Weights of a small mixture-of-experts language model, trained from scratch on English Wikipedia.
Experts: 256 experts in each of 16 layers, 4 picks a token, a sigmoid router, a shared expert of 128 neurons.
Below are experts of layer 13 (counted from 0) of a mixture-of-experts language model. Rows are named down (a neuron's output weights, with its number) and show model dimensions 0-95. Each number is 128 + 32 x the weight over its row's rms, rounded and kept within 0 to 255. Numbers have three digits each.
Before each expert's rows: a language model's description of what the expert responds to. This comes from a sample of Wikipedia text that the model never trained on.

# expert 27
Description: First lowercase pieces of common words split into parts after articles, such as li in lives, ti in tips, reli, preser, arriv.
down0:168073153101088091130101142136122155126132101177133108189146170115119112159148153142127161161156156129078151101143069077099153140112079092108123101174116094089132095142081099094127102094183108129139144120140213127163119125197131123195116089129126142102160212075104103132194100127121099116

# expert 8
Description: Digit tokens in tables and statistics, especially percentages, vote counts, decimals and coordinates, such as 51, 4.56, 13.7.
down1:179116092125094070102068122161140113164098143110133159160108159137111090090129106138125125219083095087146147141152116146154097123114162095187112108156127145115093135129076108147201112144159141120214136153106119140114107126170107091128168095183158129041106139123145115159189119151110091078

# expert 28
Description: Verbs and words that take a following preposition, such as moved, returned, due, according, owing, in order, before to, from, by.
down8:127094113095112145113137129135154136168095165117088137148092116157154114136109083150114175247086183130109107135094138103148118096106108173118111086151181122108091135093084172176111163106223141128091129120083122106073181152115121121141130107131134108216112115124203110134108101117119133145

# expert 37
Description: Opening pieces of verbs and nouns like expl, sup, disc, det, compl, often after was or to, as in explained, explored.
down7:090114148111167107143171108118076141149181083122140183161137117085163128112097147163131140108141157135104142135156110104081079109138094131139103132118099164099085111231068076150160109120134170182129167144103143125119169085095099119121101140120166128183077105121194123224106097101111136130

# expert 33
Description: Linking words in biographical or definitional sentences, like is, was, and, also, became, former, as in "He is also the founder".
down11:074207114083128187150146135129161112121139154087140097155104169139090114128180093123128134103094140116096161144136132120131054163160143127072128118140116145202094178147092159152124105153109112063162128095149136191075105138079098109092134141106224124159099143167124154161122109078115101115

# expert 36
Description: Final pieces of Spanish, Portuguese, Italian and similar names, such as Vasc-o, Tamp-a, Ecol-e, plus words like Rio, Liga.
down1:113213091148142189187103117166124151076130122144105110167076166093139179120145113108107062120128105128139093109126126153159117161119086116051131154149148130122133219128129179122059124111146115154118144134067097158081137130106112138175167084134143141098113106147103070114157154130151093186

# expert 5
Description: Sports and contest result words such as won, winning, title, qualifying, split decision, silver, plus assorted noun endings like -ment, -age.
down8:139121125154115118103119157134183120106141190102118095138137133091202160129121120020144116196072114167148125127138123099144107096098130120073119167086137121146138141090125111168145103160127119108150166102123198153144093106102134122112147058168134178107075149113120199156163080097073169125

# expert 2
Description: Words starting or inside quoted titles of songs, albums, shows and works, such as Red, Great, My, Holy, Big.
down0:123138122187135127098141158109156148146116091181065164108130139144150134117125142169078099097102116109090088185132136113110120164187059125143127134154135136152132093212104119103100094108123194157096107138098107101118104122102147132091142202156118202085123118067095196154158133088115164083

# expert 32
Description: Lowercase or capital c starting a word, such as c(age), c(ities), C(rosby), plus section words like See, Track, Chart, Notes.
down1:034132113126113162071098166105152148121139125082132109160101104134133100165166163154126129082107138187112128145092128123152138162140071101148143153106150183214124104135126146132119086179153121141099140052156114110113181172115104111110137100138174140049162101124086139120156107185165130066

# expert 13
Description: Empty pipe cells in election and sports tables, plus conjunctions and object pronouns like and, or, but, her, them, him.
down0:112184140167153135125138128097173072155179146105137080128107135125128107137122047054178068149156161182141150086104158112123084106084164144085146089194124137114163139127096071146089137107141146149117135185081155098105170094131150131119059124149124143164119086180130134164085107127133143172

# expert 52
Description: Subject pronouns and auxiliaries in biography narration, such as he, she, who, has, had, have, often starting a sentence.
down0:138157155191179179093173170110136150178130112161097178140132138098114138120132147128112097144150130153103118189128136108123086083092148139135194091042102144124165121139084146184117141154117111087132103056147132164121104087185087161101161137072115149094097099155113117179144069110087113097

# expert 14
Description: First fragment of a split proper name or word, often after the or of, such as Mir(acles), Cav(alry), Sax(ony), Bal(dwin).
down7:151125094134121152085084168121142098101176100155102125093145135157172141046145135119149179070039152100151106125109168125103130094118164139145065115128128111126093168168141110160106122077098142148115134089157095137113071167104226137118121153151136101152157184166117153157078138120125151186

# expert 29
Description: Opening quote marks and first words of quoted titles or phrases, like "How, My, Your, The, Die, especially in episode or song listings.
down0:111196154100133097086156145156133112113136120132116132126116117145121123152166077122101133134132107116128142110099160119125117132087117116134141101138122124157138169173101121112122076089137144118071090186088161121129082120143144156178108108088186143255131120143075176154089167161112067102

# expert 58
Description: Word-start pieces ending in c like fac, direc, diffic, fec, dec, as in factors, facades, faculties; also taxobox Binomial labels.
down0:243095062091139139121071131172105115122089105079133092131203129129162102156140065123121072186103142147102143127174054165148157139084121135156084096146157124142086158146136094138152158143132142116110116129140145084150095153141123087090129157123136147144113168121199127109149139169090121107

# expert 1
Description: First word or piece of multiword names and titles, such as New (York), Best, Green, Cleveland, and N in coordinates.
down0:177142099077138097131159142106150131192110133143101144129094120179163081150140113142160126067151188081134106157149135172092086083084101082144087120146113203153131137096145116149125174154114130150120100058129124125122109160102132107089118061103121115133171165192194188112154108102154089094

# expert 31
Description: Single digits and short numbers in tables and lists, especially year endings and scores, as in 201-4–25, 9–11.
down1:126171160119132140075129116155099148149061174144068091099137085119158148100124162097122138107144179188130174143087161146145157084136105187125124107127137077097141145103073172135099143137144130226152153117113129117131079103116164151146096102217134059083149116093133161128089130131092103147

# expert 62
Description: Opening parentheses after names in election tables, like (incumbent), plus LaTeX symbols such as \, {, frac, and table zeros.
down0:141152143170207173047076146078190132142148147095116108104079146115123167118125175110158122136137114123137101175101169104125079122138191170122106162121125119113096085192087112127160124077082129131145046117095091144113161118176158159136121105156120152140131108137191091129112174086117100126

# expert 6
Description: Pipe separators and signs after numbers in Wikipedia tables, especially sports league standings and career statistics, such as 26 | 8.
down7:140145132187160140086100118155105094136095099150167135132127164101101126126104124110092088158111186118141125151130116113061130122204160132097159129099127118202098158124142197123142152193097165122111080123088208180121106153083109147170084125099094184120123131119113160122063098160105096077

# expert 57
Description: Final pieces of surnames and closing quotes or parentheses before pipes, dashes, or slashes in tables, credit lists, and track listings.
down0:104137164083125116148131158122086135118098105104111129148109087123129089179159095147183084142085196161130149142177155133144134112159127159104130117111156115142091078176164177070143123162146106047155111172091077130065123135136127137169135102110115127234101151084133145189089137121126098093

# expert 16
Description: Opening pieces of longer words after articles or conjunctions, such as ass-ault, meas-ure, ex, cont, Ar, sec.
down4:050131131194133174114130141152119143075082177134189095169102132176125114147210137099115103102066158160098120099140121205126101116146088145143197112111103150173124084120143114107113121139119143109108109084090173139117120178131113139049149111136110119188139167126113133078116116161100155101

# expert 45
Description: Dashes, pipes, plus and minus signs between numbers in sports tables, scores, and records, plus month names in dates, such as 17–13–2.
down7:115107084112093187135152096133118104174149097147164092167128158119142111058105103126179119104120122122146070078142209097139100176148179147095107176076117121101097130162154119068115111111176126094125126105110074130108112142163179157084159181119140140170145116142184192096110180116117108155

# expert 44
Description: Final pieces of place, venue and player names and numbers inside sports and results tables, such as Epp-ing, Star-light, Scotland, Spacewatch.
down8:148151138142181147092151150129122126110124125156111131169106101094115145103109093146127085174147072180106106062128171128130160173155156150169118124198067131108134152090118112112146133115151100108135076160109115126156142112109151077151101165132107145255134150146149129064081087114112094099

# expert 7
Description: Short opening word pieces like be, po, bo, mo, me starting longer words, as in be-autiful, be-ings, hol-oty-pe.
down0:151134108110162066145038134193166077086081091120133158165168123144059122153137095107152094161070154179115150125085114131180113147086119111117139155182128126167090109127170113120074166177159117116128097080207116142126111145088129151111153145109105148125181145118086149114119121143128182127

# expert 25
Description: Line breaks after headings or sentence ends, section header words like Order, Name, History, and month abbreviations.
down0:167150090213105156097135094162115095079115122080098149153120174125113101093122108118136132164098062151202120082110142097137140188124175085119095123196166149094145099141119132122107093097138154148072113071163203167093145158158138108115110149146128154101114141141124144159060125101163160108

# expert 54
Description: Pipe separators between column headers or labels in tables, such as Attendance | Source, GF | GA, plus coordinates and UTC pieces.
down7:094195144113157111093104117130148110098104057106158138095110081170122137114153162109103167137118176102161148134209186110111153084109097147169116077129082108166137074130130190155098105191071055128118152137167128148161102190132116166124158123147124172080106118169117119146113117116098155108

# expert 47
Description: Prepositions governed by a preceding verb, adjective or noun, such as responsible for, involved in, regarding, despite, about, advantage of.
down11:172130116117093163098155140116131117102066146167150110140021129103169154078120124136213139129182140122167138123120113106140119121122134148165092071138135145146175148158131127140108121095089085139098155163100153141157106147144070167150051072137163082109102050136118152125178155178135119143

# expert 38
Description: Opening syllables of longer words, such as Mon(orail), mon(umental), doc(tor), rec, An, Nic, collec.
down1:189077144140167105093180175147143160071136114090111147103214108157111104117151093145125155153144149147116172130098132136157158157120109156134188141196101059096185123122140120122066102072184109107080112107143122125147109149137113090129146151103106103158138103142135118172049123103102061130

# expert 61
Description: Opening parentheses after names or teams in infobox lists and tables, introducing years, ages, relations or goals, plus He, was.
down0:107135107153118081141143155201105147087181103138094095087176106090117089115133102150118160138095175110138115128112158087156084092188138064130142111104149085127131141165119115139184073125170166094092101157122092157155121076199102165130174159093139144230113165137116114133161120098103129133